{"num_hidden_layers": 9, "hidden_size": 384, "n_experts": 48, "experts_per_token": 2, "d_expert": 224, "d_shared_expert": 256, "hidden_act": "geglu", "moe_layers": [0, 1, 2, 3, 4, 5, 6, 7, 8], "router_score": "sigmoid", "normalize_top_k": false, "routed_scale": 1.0, "balance_loss": 0.00167, "balance_bias": true, "router_noise": 0.1, "shared_expert_gate": true, "init_std_router": 0.00773, "lr_router": 0.00169, "num_attention_heads": 6, "num_key_value_heads": 6, "head_dim": 64, "vocab_size": 8192, "norm": "rmsnorm", "norm_place": "pre", "norm_eps": 1e-05, "positions": "rope", "rope_theta": 13200.0, "rope_fraction": 1.0, "qk_norm": false, "attn_scale": 0.125, "tie_word_embeddings": true, "parallel_block": false, "extras": ["capped logits"], "init": "uniform", "init_std_qkv": 0.0263, "init_std_o": 0.0263, "init_std_up": 0.0263, "init_std_down": 0.0, "optimizer": "adamw", "learning_rate": 0.000999, "beta1": 0.9, "beta2": 0.98, "weight_decay": 0.1, "lr_head": 0.0197, "max_grad_norm": 0.5, "warmup_steps": 270, "schedule": "cos", "final_lr_fraction": 0.1, "batch_tokens": 262144, "max_seq_len": 1024, "doc_mask": true, "train_tokens": 1804000000, "max_steps": 6882, "dataset": "wikipedia_en"}
Below are experts of layer 3 (counted from 0) of a mixture-of-experts language model. Rows are named router (the router's row for the expert), gate (a neuron's input weights, with its number), up (a neuron's input weights, with its number) and show model dimensions 128-191. Each number is 128 + 32 x the weight over its row's rms, rounded and kept within 0 to 255. Numbers have three digits each.
Before each expert's rows: a language model's description of what the expert responds to. This comes from a sample of Wikipedia text that the model never trained on.

# expert 40
What it handles: Words about media releases and credits, such as film, album, song, episode, released, and personnel in "Recording personnel" headings.
router:118151110158151106147079177132232111124153123114119197117151089179120076124103071118083151136112154112242129166119138116153108090191106105143121118132137150116055148124191140128116091080132138
gate0:125094191126164143136140073111164118076159123052164105139138101107157039139177092158157143119161111111163179219079168113160144131169095121090193120086114056142092102137112186126114111102159141
up0:099084175097138085161157084103110110066162119114109126173115155116148105137106180153133123066160137118163146124090154066115099153168091187097167090106138099037143090182119121176103092130195159
gate1:137159107068104116178091073117130103206191105134178121123162186158172113157113085134126134148129079139183187106080101101169111138117112084135224129121139139146143179173191196110173118075150081
up1:116161121076101123177199130165133214170146128113111137125190124136163165155087145149192137140145116097159147126134159155131146150117152116171159112100193080173162141162075072150123123142085144
gate2:131125101105159179134111118165135166128125146128182142149175148125169130126095109154151149101085132143077173061124126077166120142118112089155150123130145108113083112142110105102127077091132098
up2:103110177166128108159100199111119140145155144152075102138132108100071148166106143148100139118128161124181113151190150172095130155183120099133166101169124094119086170097141141136130160126122124
gate3:134156155185132162163119114135131108158113104124126117096163085159131066146157140140178186166105094133158169160205094093128166165071093157115158130142108130110136134122172164155162069136140207
up3:119108089144108134179131085158142138138116132164092106114137095108210084099207228134126129135129119124166125113173116115168196121102125107152136152111134084128102144105093149114107108146130158
gate4:147118087145146130144090134146121088130111082099129128147164114121114145110095114148161141105128070170194111108135132092083128102098116151151158100193058073110103100119186092168136116120109199
up4:118211131159135090097159168067128161166118114114171098108104151141133114133174118113138145124155211125116121165146128185154129091135156111132093175059133180155155168103074161111174120127120082
gate5:108158099082138120172207106110133166127107066170116113091135112144179095186081168107162123089141148156113231178120160078139150074122140107154143144152129142135118093182182136156157107155165161
up5:162079148151100094162128196126133085139132143082112088104081172079087070096198126134125147186179139103128128190125162145099111088139093123224169164147142086137145155055147153167161096133135062
gate6:083128108080102081156116096111090128142119110121147152142179144105091142065087127152102108101109123100107180066075165147171133138144133183115142101160112145162090162137163161112137113068126162
up6:094080122151161121077159148137146090203156149156103131147117115130134090136085112134188113146138159142023142092161140086153176090107102140101122129124142081134048087067108127148107148149140150
gate7:198149185158172088135177127141112150128125131148127127138105139130153157103132171155140155094186161055129107156134114160128132173111158103121094130193133091142171162147098128189108212122120081
up7:108132090126100170084142112083155156128092204201160158108155114123139135129152143195109114149129115125118145125075077151125094128154144117167132149138100115129111096122112121095073177072189121
gate8:145127100217140149094119116105172124129118100138167183132121108143115127156154111152108134119176097172126161173134136136158158147130105144127106130113073126132094121097104106125152119101096121
up8:141154129087124149135124114128139131138151128121135081155144145119103136125146137099086142188085145151104097084158119104087119116141167112116075116153120133090147145163160168168130064152068128
gate9:138173130175129145102129158185164117135103099107088157126112119137134124075116089140158119142077100109191108100157120147178130200124101142095160192089135110141082097156172149115111206140134094
up9:117102095120128165076087102147148136122192061121048123087108148155128104161091080107103095117131110145125077061098148120126140167168130153137139128159142072210149176126154174185092138093134102
gate10:144114165104134158145120148190130092171152150065153156088134134155089099092077113100131117147090142130071100153092096134157126135162120073136131137141079138088082130202130111170110091112088143
up10:099106104155139132066156138057154125127093118114111115106117138176148082158163149105034140154141150147202087142149148115137075115098121144135128155182127143133151216142122182092109163133112120
gate11:122155149129130138138177111155137128104173143187105162124130146116215134105121111225113144093133088146126173112188174125104157096141174196178166082168090110116170089164182092178113097082123149
up11:156152096149136107104158118095124142141174112145122172153142071168076164115138117162111148161154120101128118170132153062077143115102123162122089112181144147143133113085146171138109133087116091
gate12:087123155134077134110103101142162124086132098096141104181089057136116104132125153157136132088082067110166174120108176137161119078145058118092145082155153112164127165128157120145132118135121119
up12:139102114105088151129084109111103180073082126116115141087147121122096181089140100095115133082118078105120181128132081113139150137202153090118139110080114137134140129139139119092073032149164078
gate13:068134092079135133065142147090141163147073074133105101165187106169092096155125100148113089145159126122153147169106146155171081122139166102062117118094167087137144173136132106094126114092119096
up13:085144130143139132152075091163127124084137119146147168127126185165173160115115115024155168141156170092131130118127115144129162144172117119110068160110123139170127130096169143129149098139184121
gate14:162101120167104121137195114132137111146138147156122129121131179123079074197156159094109151110133138112160112101085131170133137155195139158110055153084122144119168105131152103128130152124076135
up14:208094105088119132120160110149117183138067124167131172099107109160117124183093161123152119116138074078132109099128182176118099144132090099094096152088179121138173053163107147115127113072120133
gate15:152111133126150074149121151125104136131082128066147116152162104133122088157129171116092157130189123088153145134130154152152148117132144119180148138186137111187152154162181135099158153153148115
up15:147170170087109188136170161099147167120130119112123136089155130159157132149104141161072079165056141147075131129086150096100148130149141096122188160078146124113109113220094112156098121124173087
gate16:090155140140090127108128114143136143169143119185079118179110095104121149101145115107108090155112134211110160143123122093118125196123132155119110105105148114147176132131172164072155100147120135
up16:072170036154170139090122145130146154109170170170163095149184161166178125158162126176081125128112090160143154115108114140149114132120138097121137091071139067082125153169114154135175127080113142
gate17:143160129131117158174116134085162101110110103144178113137134189164174106162157131159117138138160154134117132149080122112161168141113134076092146084191122061086119109083161209124057097057126137
up17:161096117171150096147051118105165104156079112145116154099109088113136063138191098206089087078114170104086080168105118117069153079147113129146139111142111128112067121054175158136094142139105112
gate18:149140165123128152074180160142105095111151128207145097152145118103090183105087134103138119127185098162164153078130210068148082202110142140182111123179159107140126093164129125061143130164117127
up18:126163125128113068150138174114156094173103106082119087113096110149157150092132070158163131135103122100139098132112135125156065155118151140139157105132121090073104141125100100150126179127115104
gate19:081114124148151098180065131146156101145094127098139130139155141173146064103147137144120136143070134154092125140121084094145141121124114180069094100186056143099180226089136110121169073166103145
up19:088087181096148129162096099166137140133117081117139108147188149158150120149116119064125184144104132100111131144107116159107138135096125172067150091175089163141155157118140085106144125129111085
gate20:178092177103088137098168131094168069154156166185144110164136060091158130118173165089172189127181150108091107083122170106129116100079092118077174102143109113135156126126138121114113153128162040
up20:061069136124131096143092153156115141123114134118128115174105180140129160152167122168096166133119097083162142155039125115129187072147125145107169157174108151119126108091147111129123117126133049
gate21:162098123066119100149142122124103162162089121111152143143103169138146147223065105134106157225117166139105162114083128135152096129165076143171146105137190109148036096109156145140121140107035180
up21:074118142088089115126146126133163125140164080116148175140114165154079085159147123193109110151142131146196115204102159176093117101113159134070128152084165147131097159104127097223092143116131147
gate22:104110142135080175134095117151105182116104113185137111130172126155180189145112156140108155032097159075118155137117114141174153148129133126160147110142062101132127173107155122069117110123068088
up22:161111164115068103149115101106120138152116149108117162100140097143179176151098124118124081108146156136096099097177173105180072102134121218113121175106131079062146100045199179141145155129155113
gate23:139114088142196082104140140124141085114106141149177092109087094133183161095103096102087106166119116158076169155161066157127179141116112087142106179119057118116100056116160181149192108098155096
up23:145170128099042160119088107147102160205186128136115145160125119152136127141117139115191163117177155190136116173175128152118094098102128087109149149153147113131177078171154141125100098100143093
gate24:117111174192157109136129161093156147129149115120085164111153070117147119140160078118119177097067059158117140138150114098073144156061067152124059083137182120105166106147188161092098120138141161
up24:150142118061115121076103134083102154184106107106129116138074184072154176144129082175096165123195167198082116162176124098151101131137126171167120124131082137193107155180104115159181115124165187
gate25:159142102142052095207140106131095116109086116191130119087144095114156072128116096049148067183114110076152207125118142145098146115069077165114158177127142146106129130141144177101095161172075134
up25:132114173143168148138142095142113155108134139150128131130218106186120078110068075201169120150098177206161092148178129148117084102095174118067166100174180092144142184066114108131123169171067117
gate26:108095173141082113131168109159100102186086171182092146163135124162106152125098139085175069101154076192127157092122116084179143138121166184123109098107184087114101134197061154135074139167117121
up26:088091130141152160186125090120143096125061119114137136114064089156131155091123063181158147082125097130072119162149097206151134041154085179101143147124128128071172089125138087107187095156173118
gate27:121121116141132155209114139147144109079135121189121194109099148164119101110118152106151112173102140163123153124169159189154119163157108120183121084179126132125100131197193104131130125139196150
up27:109151095174137208166142113148140148133073100080120147142103157192126124120165176123138142176094090175114154097117143178072084075142148147154123107101099110131132126157170147100148096126201170
gate28:117108114047136138150115148090142158073165082132116143152104158183077124156120137088088071101174107140115075140129090169136166134166129034139138159106141053120092159119149158118073121063089159
up28:093135125176136173058097157070128163122081096090176105129203131125093111167179148149080099137146127129137117108165117114129111200150097107118121140144175124118118144192128126064136095120136162
gate29:184144119130088150109099155160099185123143145124121077117121155045137108131073097125175129079126134100118161102096186183111135151128185069148162122156164141152068144138118114155180085103124096
up29:152164153156186134135119105103139188164155124109131189131129156116092158189123124193159091106133082169107193135143130099161121139136164148082106096211143107138125133096159122106087163130112121
gate30:127074124153163141148176107097148142094083089123107115107093095135122097134129083120080138109123109121205110119139116121143133094139125097115151129144139101137161157122146126078086165154108127
up30:142160200097153177165104193124098121098191097065151135148157097100148171119106156161117096085115107140092128128083189108149151154155134114092149134108121151182106106191123151150126112098100124
gate31:168141152110128152100131105179133167064117177110124132174144180102132125159117111081119112143074069156188161072147131116191086126111113139137123126113125096122055141133121125157142139108115127
up31:069142118120132145178167115089119118141150151057144126159128202183136155148105142137086171140128154109194117098191135139182123094090176131140160140217123079118038122157163178166099104077137075
gate32:157125147090124163109112119140140057112104171113152115155163173189096109154145107103090181113130175114102148139062154141125147147186212109166190204100150061116131122127114185116160116088090109
up32:096197127115120075080138130121123137108069088147150148130141109091144114109129162140087103171143149171163101125103146095100165070153137191122116094100137133092093141147183173108082100129128101
gate33:139097093081138148101147093219115101106112118134174095242096122088111169131090207111199114111137180111189136150125181155107103160131139131109119038105182123151132138158132125135137145115148114
up33:094136141121176136147187106149114111049149089124061130160068124131094100135138166162127121098200104148132124076097137113111051129111094140102097165069134123108125082087090095119154145128140127
gate34:140204142192113151136148038132115087182095154118093167082173156125104079160138144125088127100103079176103116129108161204148138115132123166097135193091120156109139129126089124154103137130061122
up34:146160132130155131129147104143155148148127175161095127090093121115146112117125160155114106106162168181065109121106170142089130142103144119165128143141153152099177094096133131181109147092085110
gate35:113121167062107106131133070112105137104118138099130094115122100123090096157171157154100104110092128148143159060115137095105092137114185088125116155124130116117131135126119128136157130141074131
up35:115113134111160110084097107128143145089151093168195127135188190142114149157117180160066123116145127135066132090179148202062096148134095117129134127151131104121133128140126122085155095156133136
gate36:130141144101155095103147107086133187140114205128134137138103091185163141159110138150154141062105157131226121136101091112180122158102096139152127106158097183181081147112171153141083057111111139
up36:123114119105135131090182141137150086120164154100159156112149144083146115125177116082187158119163104155105118136146093154108134132108154131118147118149188108107094159086109167128191135116114118
gate37:143149151126139190149120126094128129169106144104202132100102111096138134194204096121100109110119142118198070165162140134157117123126152152152117149179062057156139136140174178069087148141106074
up37:115159092152154104101110133133148098090204102162121140052145187163123113115113123158115140135076136139101134106141137089112152041115082116100146133087137190110115098125142155167129092104109177
gate38:136077105085077129113158144157121124124088181161067121194116134130134112134103133105091130132185138165122150136167117103131137166117109172142129074217145141164106179116167120087184171085161133
up38:133113089112169140081128167119114157171102134101144147109137162140144064105200157175088125126126107128100173099070104163120138103147095107177125103076100077152133161198121174143161142084114163
gate39:135159134104142091186075130132141174159068138146178142077178123102136117165128143136123134104077083110123167159122159084093165104122140137103095116160132191155088124118132102165112110144126116
up39:178137147128090084143141125159121181130101091123133137131183175121133171137068140124164126054123132155133177120134172122090133150117098141098142116144121134159101124128114129179128112121091133
gate40:115130126169149110077145104145099164159110096110076099199129110121129185149130166172083113105187094159105143084072149075185063165127154153121130112116140096118119068112077165078117177095158110
up40:141161137135147127155106190164155060190131125122067144122148139065140109148158099130142126138144179103167124115125159151101112100094136138129159147078059090143082116131129100150140118157110100
gate41:138193070133158160154083113078137151122102166120129119101125109164122080141134114177066093190136147089127132163109171096097088151152127118163127097137174083171118151125111182154097088067180127
up41:141137101146120105140076063144105074156117105083123108077103135117110120131158151061167130078132149088108174122133089131170135100127167155131118175160158169077166139090143110114136172163063085
gate42:145141153141190168141135200156139148109131104113153162126150092156139091135173147093170108176097163066160163101093161158141126144121102118138171136156129127161109139117152132123124116136147112
up42:128138166102149103108143045161085169101128141165080157147145109109168113142105171138074114129123109132166144085101112150099171220131098094135131148138119116129087112163196100169081134157087101
gate43:143121154183109167174115090133141068068119090102165134125107146090104096150116166117104170159062127099163141165094129084176109151146143163093121077151115103103111127153200128177119108103134186
up43:131063152162149129142170100174085103122117091114137148130144100153115111157070158153111147094099087121125144116088136121125065189127132129108177089163072125151125151136145086215156198129084156
gate44:136088120112129126128097112166136163116130104123104142180166125079083162127140095141159104116138146140200135112093166125121126201148093146138124146118206081138142129152138089123117155118133105
up44:137121092136131163122128122108136145171117112143093094135166111081109080090125145183162109061134107157107163137087143135094072067123105158083111095052123127136163131142152113149123114124145095
gate45:105111120091195073084162168136098107127166120166158196113147150110164135195110133117131139091123134146105154138113137078091149087098110130179146086106094072178074137124142127112127148116103149
up45:158067155108149135133125073134134171156075100113122137142160088137091112096133121173116172112156125084109196146109141151156094163104131142149113175150200134112143149060084093166097110121121172